Weights of a small mixture-of-experts language model, trained from scratch on English Wikipedia: width 320, 2 picks a token.
Below are experts of layer 6 (counted from 0) of a mixture-of-experts language model. Rows are named router (the router's row for the expert) and show model dimensions 256-319. Each number is 128 + 32 x the weight over its row's rms, rounded and kept within 0 to 255.
Before each expert's rows: "comes before" lists some tokens at least twice as common just after its tokens as in all text; "mostly gets" lists some tokens that are sent to it at least half of the time. This comes from a sample of Wikipedia text that the model never trained on. Tokens count by the router's weight.

# expert 62
comes before: "s", "er", "ing", "on", "ers", " of"
mostly gets: " MPC", "art", " Air", " Hold", " Night", " count"
router [149 148 126  80 123 130 128 143 126 165 109 107 125 118  94  81 183 148 111 150 107 205 121 104 152  93 136 128 132  86 138  90 123  86 124 147 152 138 163 117 132  88 168 114 141 185 121 174 102  89 191 188 148  77  78 164 129 156 121 121 144 182  92  96]

# expert 57
comes before: " the", " of", " New", " California", " South", " North"
mostly gets: " north", " east", " south", " west", " southern", " North"
router [155 104  86 103 114 192  90 132 127 163 142 164 159 117 126  54 143  97 182 118 115 153 149 168 112 197 122 146 124 194 147 141 115 121  96 138 143 102  97  92 105  91 205  84  67 118  43 218  71 154 127 127 134 156  90 149 100 171 161  78 106 164 143  74]

# expert 36
comes before: " the", " a", " his", " her", " their", " an"
mostly gets: " among", " joined", " appointed", " against", " Among", " join"
router [143 108 115  79 142 172 123 103 136 150 123 127 120 133 157  97 120 147 130  71 136 125 140 139 182 180 157 224 113 144 182 112 175 129 111 111 106 115 125 174  85 166 106 139 127 147  56 106  57 136 199  74 153 164  48 123  89 190 140  81 117 117 130 155]

# expert 29
comes before: " of", "s", "on", ".", ",", " and"
mostly gets: " specific", " idea", " situation", " interest", " problems", " evidence"
router [127 172 103 150 152 104 171  99 129 118  95  87 101 109 165  66 124 167  83 164 139 215 159 111  97 102 136 186 140 135  70 135 144 148 114 133 139 163 109 183 148 175 139 102 138 123 199 122 175 107 134 212 169 153 142 101  80 150  98 136  98 138 113 146]

# expert 4
comes before: " was", "'", " is", " has", ",", "."
mostly gets: " They", " him", " It", " parents", " them", " He"
router [129 130  94 118 114 101 164 103 122 132 132 133 124 134 117  80  61 118 129 134  93 152 105 117 146 130 153 148 122 159 115 157 179 139 130 193  90 113 134 149 105 133 102 151 124 123 120  85 143 128 143 138 110 161 145 127 136  99 117  87 117  69  34 142]

# expert 61
comes before: " the", " he", ",", " it", " that", " they"
mostly gets: " when", " where", " because", " However", " if", " although"
router [ 89 137 110 175 191 128 174 127 146 135 121 195 127 154 138  65  56 130 124 134 116 109 150 103  94 124 107 128 200 155 116 159 149 170 148 129 122 119  77 134  91 150 133 137 112 118 161  35 122 103 108 120 147 188  75 114 190 139 124 169  81 129 166  96]

# expert 24
comes before: " the", " a", " his", " 18", " this", " their"
mostly gets: " during", " In", " in", " throughout", " During", "In"
router [151 131  86  66 136 230 104 134 128 158 178 157 122  76 132 128 116 105 135  87  91 160 141 138 175 155 120 169 158 126 161  96 163 120  84 161 123 118 125  75 123  94 149 104  82 163  97 151  65 146 168 156 135 138  81 134  91 190 169 144  72 162 137 152]

# expert 19
comes before: ".", " of", " million", "000", "%", " km"
mostly gets: " million", " estimated", " increase", " approximately", " billion", " increased"
router [132 115 162 148 137 124 141 119  90 158 163 115 148 146 158 135 151 160 168 100 134 138 154 136 165 138  68 130 120  99 129 176 141 128 144  96 141 147 138 189  95 137 142 103 140 226 187 148 173 162 146  91 134 141 114 153  97 130  88 129 156  82  68 149]

# expert 46
comes before: " of", " and", ",", "s", " who", " in"
mostly gets: " writer", " director", " politician", " footballer", " coach", " professor"
router [149 144 121 106 115 118 136 138  97 134 136  95  97 128 124  77 117 172 106 187 103 139 145 133 119 113 102 177 121 100 127  53 160 167 136 144  85 116 124 179 132 163 149 126 169 104 169 146 133 106 152 191 159 118  82 120 119 115  99  67 169 101 119 116]

# expert 16
comes before: "n", "e", "t", "a", "ne", "r"
mostly gets: " Rose", "nan", " Roberts", "aman", " Harris", "mond"
router [159 137 123 138 106 157  73  92 160 136 181 154 163  90 173 135 137 186 120 184 116 144 129 152  95 155 176  94 130 113  81 140 159  97  84 115 164 152 156 138 185 107 145 175  95 107 120 187 138 111 145 171 100 124 113 189 148 116  90 103 128 150 130  57]

# expert 7
comes before: " to", " in", " on", " with", " from", " for"
mostly gets: " began", " moved", " started", " worked", " signed", " returned"
router [160 172 109 156 137  92 158 146 115 134  41 129 169 141 136  82 131 113 146 113 141 158 171 194 166 126 114 181 133  95  99 139 164  74 113 181 159  61 123 138 133  63 133 125 143 127 167 121 141 115 166 184 140 148 122  95 126 134 105 123  86 148  94 155]

# expert 53
comes before: "e", "y", "ion", "ed", "ation", "ing"
mostly gets: "sc", "og", "uc", "sp", "pl", "col"
router [ 72 199 115 107 100 159 106 170  62 158 140 105 174 110 109  96 110 129  67 170 169 107  99 123 121 148 108  99 115 135 137 107 115 102 186 145 148 147 195 158 153  92 151 114 133 112 139 153 153 139 108 215 117  83  76  93 122 174 115  88 142  74 142 151]

# expert 32
comes before: ".", " |", "–", "0", "1", "2"
mostly gets: " 0", " 62", " 61", " 36", " 47", " 46"
router [ 99 119 145 159  94  87 172 118 115 165 116 155 172 155 126 150 167 169 164 108 104 116 157 177 164 175 178 101  81  74 153 152 149 128  98  68 134 122 102  62 150 126 114 115 150 143 162 109 147 149 131 166  74 128 145 113 124 118 111 172 117  75 107 106]

# expert 8
comes before: " the", " a", "|", " to", "ly", " time"
mostly gets: " increased", " improve", " avoid", " same", " this", " prevent"
router [133 188 174 137 158 139 105  73 120 162  53 116 125 119 190  67  77 140 128 132  96 164 147 175 106 115  88 197 159 167 121 126 139 156 124  90 139 150 119 193 139 123 145 106 116 140 197 111 145 117 172 147 154 137 146 152  77 148 134 164  52 163  82 169]

# expert 48
comes before: "-", " •", " Country", " Genus", " Species", " Website"
mostly gets: " mid", " non", " •", "-"
router [110 220 205 200  90 107 105 147 125 141 126 131  73 146 106 195 136 143 108  68 142 134  90 150 135  83  86 118 147 107 152 147 129 117 154 131  75  76 126 161 167 125  35 159 143 153 150  81 151 160  73 122 137  89 137  87  94 142 166  98  87 178 116 163]

# expert 6
comes before: "=", "\n\n", "|", "See", "Personal", "The"
mostly gets: " =", "=", "See", "Geography", "Scientific", "Location"
router [157 120 144 124 177  48 109 104 162 105 106 176 185  50  97 130 142 141 118  87 144 116  79 154 137 154 154  97  78  85  95 116  83 125 137  86  81 114 138 178 116 182  81 141  87  86 114  85 186 130  87 101 148  92  68 122 133 139 171 120 144 139 131 107]

# expert 11
comes before: " a", " the", " been", " not", " an", " also"
mostly gets: " has", " had", " been", " took", " have", " became"
router [129 125 130 116 172 141  80  88  85  82 134 125  84 183  91 118 128 136 140  91  99  79  69 133 108 137 118 144 128 143  62 158 152 148  83 142 123 136 137 171 114 138 138 135 122  82 111  89 134 160 109  73 117 169 149 128  96 148  60 148 108 113  87 158]

# expert 49
comes before: "\n\n", " He", " The", ",", " In", " It"
mostly gets: " 1980s", " 1990s", " century", " 1941", " 1950s", " 1943"
router [100 133 101 141 120 108 157 121 137 168 100 181 123 137 110  72  61 112 119 112  96 127  82  92 126 117 146  95 140 132  86 139 192 116 186 107 117 139 185 147 137 121  65 146 150  49 140  91 127 119 152 110 155 162 103 145 189 130 124 152 143 136 145 106]

# expert 13
comes before: " |", "\n", ";", " %", " Votes", " Notes"
mostly gets: " Total", " Succeeded", " Preceded", " Votes", " %", " JPL"
router [ 89 144 103 123 193  69 120 199  98 159 172 112 186 100 110 164 143 167 136 136  89 161  97 186  70 149 137 154 168 121 189  96  54  72 106 156 147 136 111 128 152 116 141 119 153 112 173 140 142 173 133  74 174 128 138 143 100 111 137 166 151 102 164 156]

# expert 10
comes before: "\n\n", " The", "The", "=", "\n", " In"
mostly gets: ".", "\n\n", " include"
router [127 141 120 130 191 115 162  74 165 114  98 171  54 125 131 105 125  97 125  89 110  85  94  85 106 136 103  95 132 127  69 118 182 108 191  87 123 142 155 150 108 133  92 110  93  46  75 106 103 102 136  84 153 163 133  94  99 130 124 185 197 147 105 133]

# expert 45
comes before: " of", ",", " (", " and", ".", " in"
mostly gets: " government", " Museum", " Society", " Arts", " Army", " Institute"
router [144 161  89 109 108 102 111 152 131 109 105 104 131 117 112  62 137 150 114 182 131 167  66 106 136  95 147 167 153 157  94 175 156 143 114 158 136 157 117 184 109 129 163  91  69 154 166 176 114  84 104 225 138  78  87 136  69 110 172  62  92 114  89 112]

# expert 35
comes before: " |", " of", " election", "s", " =", " Cup"
mostly gets: " Cup", " Championship", " election", " Championships", " tournament", "finals"
router [ 76 132 115  92 174  57 132 145  85 110  81 146 140  77 107 117 130 162 151  90 111 136 110 215 176 165 170 178 152 107  93 125 140 130  96 182 197 109 125 176 171 170 150  89 145 125 154 112 130 106 129 162  81 128  69 167  94 132 193  99 135 111  79 105]

# expert 58
comes before: ":", "\n", "–", " by", ")", " ("
mostly gets: " Preceded", " Succeeded", " Coordinates", " Genus", " Website", " •"
router [116  99 108  71 126 119 168 115  80 169 178  96 141 129  94 189 110 138 139 117 160 135  98 114 107 118 120 124 115 155 131 150 120 112  88 123 153 142 132 149 124 113 125 149  98 123 129 158  82 179 118 158 136 120 173 130 136  75 156 125 119 169 106 127]

# expert 12
comes before: ",", ")", ".", "\n", " |", " ("
mostly gets: "\"", "”", " Iraq", "1996", "1994", "1992"
router [106 133 112 154 114  96 137 137 128  65 116 139 154 117 104  77  73 167  98 150 208 100 138 120 164  77  84 113 166 180 107 153 140 188 136  91 165 111  99 148 129 133 168 163  95  99 126 112 130  87 150  99 178 140 123 166 156 121 131 161 114  50  75 136]

# expert 44
comes before: " is", "\\", " (", "$", " a", "{"
mostly gets: "\\", " \\", "$", "frac", " born", "born"
router [ 95  89 119 107 135  48 131 153 117 108 173  95 138 142 133 127  96 152 132 171 127 108 145 157  97 140 128  83 165 101 114 166 115 167 133 120 152  84 104 131 142 164 121 110  70 167 151 108 112 133  64 138 189 120 213 156 111 152 110 118 192 113  74 177]

# expert 30
comes before: ".", "S", "C", "P", "L", "T"
mostly gets: " C", " O", " U", " J", " S", " US"
router [142 137 138 176 126 181 155 164 131 110 123 137  70 103 114 126  96 124  59 123 117 124 116 142 200 131 132 124  97 156  65 115 109  92  93 147 118 115  95  76  78 130 126  89  96 181  81 186  82 115 127 108  86 137  87 166  81 172 129 123 118  80 129  75]

# expert 43
comes before: "l", "t", "e", "r", "s", "d"
mostly gets: "yp", " Sea", " psych", " sea", " bus", " car"
router [133 166 153 128 135 102  97 115 182 148 175  86 159 122 119 120 102 128 111 174 100  73 112 114  90 148 141 116 135 118  88 162 120  91 148 144 132 177 186 170 145 100 146 192 114 100 179 123 160 160 208 169 111 129 141 162 170 152 113 121 157 191  86  86]

# expert 25
comes before: " by", " in", " on", " of", "s", " for"
mostly gets: " film", " video", " television", " published", " wrote", " story"
router [124 113 108 126  68  99 150 130  76 109  86 131 144 136 122 117 129 126 137 175 146 180 152 173 169 109 152 119 136  59 101  86 164 141 139 152 155 109 138 176 138 141 188 114 170 126 223 120 171 131 164 169 158 131 102 142 113 153  62 128 124 125  63 132]

# expert 38
comes before: " |", ";", ")", " (", " MF", " GF"
mostly gets: " ENG", " GER", " GBR", " GK", " ESP", " ARG"
router [103  94  40 122 164  77 194 220 104  88 139  69 120 101 127 197 122 136 149  57 123 108 158 180 174 169 113 118 137 135 188 133 104 120 105 100  80 117  69 100 103 158 151 115 136 126 112 137 141  90  97 104  59  80 124 165 133 150 146 142 130 116 105  97]

# expert 26
comes before: " the", " and", " a", " but", " as", " which"
mostly gets: " but", " while", " However", " although", " though", " despite"
router [ 84 146 113 162 210 163 142  82 141 167 143  99  99 196 154 150 126 168 141 160 160 105 134 100 101 152 101 142 150 140 136 132 133 175 168  87 125 126 118 150 152 123  87  97 113  87 106 134 173 122  80 116 104 170  82  86 108 131 177 180 119 134 162 156]